Below are experts of layer 3 (counted from 0) of a mixture-of-experts language model. Rows are named router (the router's row for the expert) and show model dimensions 64-127. Each number is 128 + 24 x the weight over its row's rms, rounded and kept within 0 to 255. Numbers have three digits each.
After each expert's rows: "mostly gets" lists some tokens that are sent to it at least half of the time; "gets" lists some tokens that make up at least twice as much of what it gets as of all text. This comes from a sample of Wikipedia text that the model never trained on. Tokens count by the router's weight.

# expert 1
router:146139118136138164108152149111117122146122094138110106108174157117152096090121140128150147150084162142123111107123114148161140150171095129157147159154153157126085161134123161124094118162145154
mostly gets: "98", "97", "94", "93", "99", "83"
gets: "00", "24", "30", "15", "25", "23"

# expert 10
router:114101130147149131085153122109139142120083107140077112108159171138133090085113132113146139137120151123109086123140131147168141128159101114150185139166143153147091145156123145143071116156128142
mostly gets: "°W", "°E", "″W", "An", " kg", " pm"
gets: " |", ",", "th", " The", ";", ")"

# expert 12
router:108131099163140162111148143088137135113097111151098094123149129119127115077132134143147158170111139143117088114115110136176113136157102118168152138135139145137055111133116142137096121168176139
mostly gets: "–", "/", "/a", "-", "/A", "−"
gets: "-", "–", "19", "20", "18", "/"

# expert 19
router:106119100149155163110159137107100127111093126141128100107167146139135088098126131131126140137125166108106086111122117146142142139156101133152150126154146166163087153134141157122126120182155136
mostly gets: " |\n", "==\n", ".\n\n", " |\n\n", " ==\n", "==\n\n"
gets: " |\n", ".\n\n", ",", "\n\n", "\n", "==\n"

# expert 18
router:148112116145140154121156136093115154111093111155121114125157165121142096106122139122137159147114166120113100107139109147147153135158070143133155133152127153167081154130114160139095130175145149
mostly gets: " which", " who", " where", " when", "\".", " while"
gets: ".", " that", " which", " he", ")", "\""

# expert 9
router:111123099140132152103159142098143140101088134113114110096144149148138106109125109144139151179100138140097092100111124145161134151152098120162168138139160137165087135134142143127106137149159135
mostly gets: " and", " or", " but", " &", " et", " But"
gets: " and", ",", " or", " but", ";", " &"

# expert 11
router:096122102147132175116130132102152135115117145139108125117148127138138101094122138147167131142088167146105109113139113142141118148155107137138178174119126145147074125171126163124098098147144163
mostly gets: " of", " politician", " Airport", " Cup", " Corps", " Corporation"
gets: " of", " de", " in", " League", " Cup", " War"

# expert 13
router:128146137142121138107155094115124156130101104116092128097159160119153101096099143147136175121108145151133141115126087142150131148153124121158173154135136165124097175135118161123087106145136155
mostly gets: " four", " six", " five", " three", " down", " seven"
gets: "1", "2", "0", "3", "4", "5"

# expert 4
router:097109113163122167112151132080154137109097112133119127114145146140152079102098156144131168166090171169125141099114099134154121170146096123140131134137150146155091171131128152109102119128138142
mostly gets: " by", " with", " from", " against", " into", " during"
gets: " to", " in", " by", " with", " from", " for"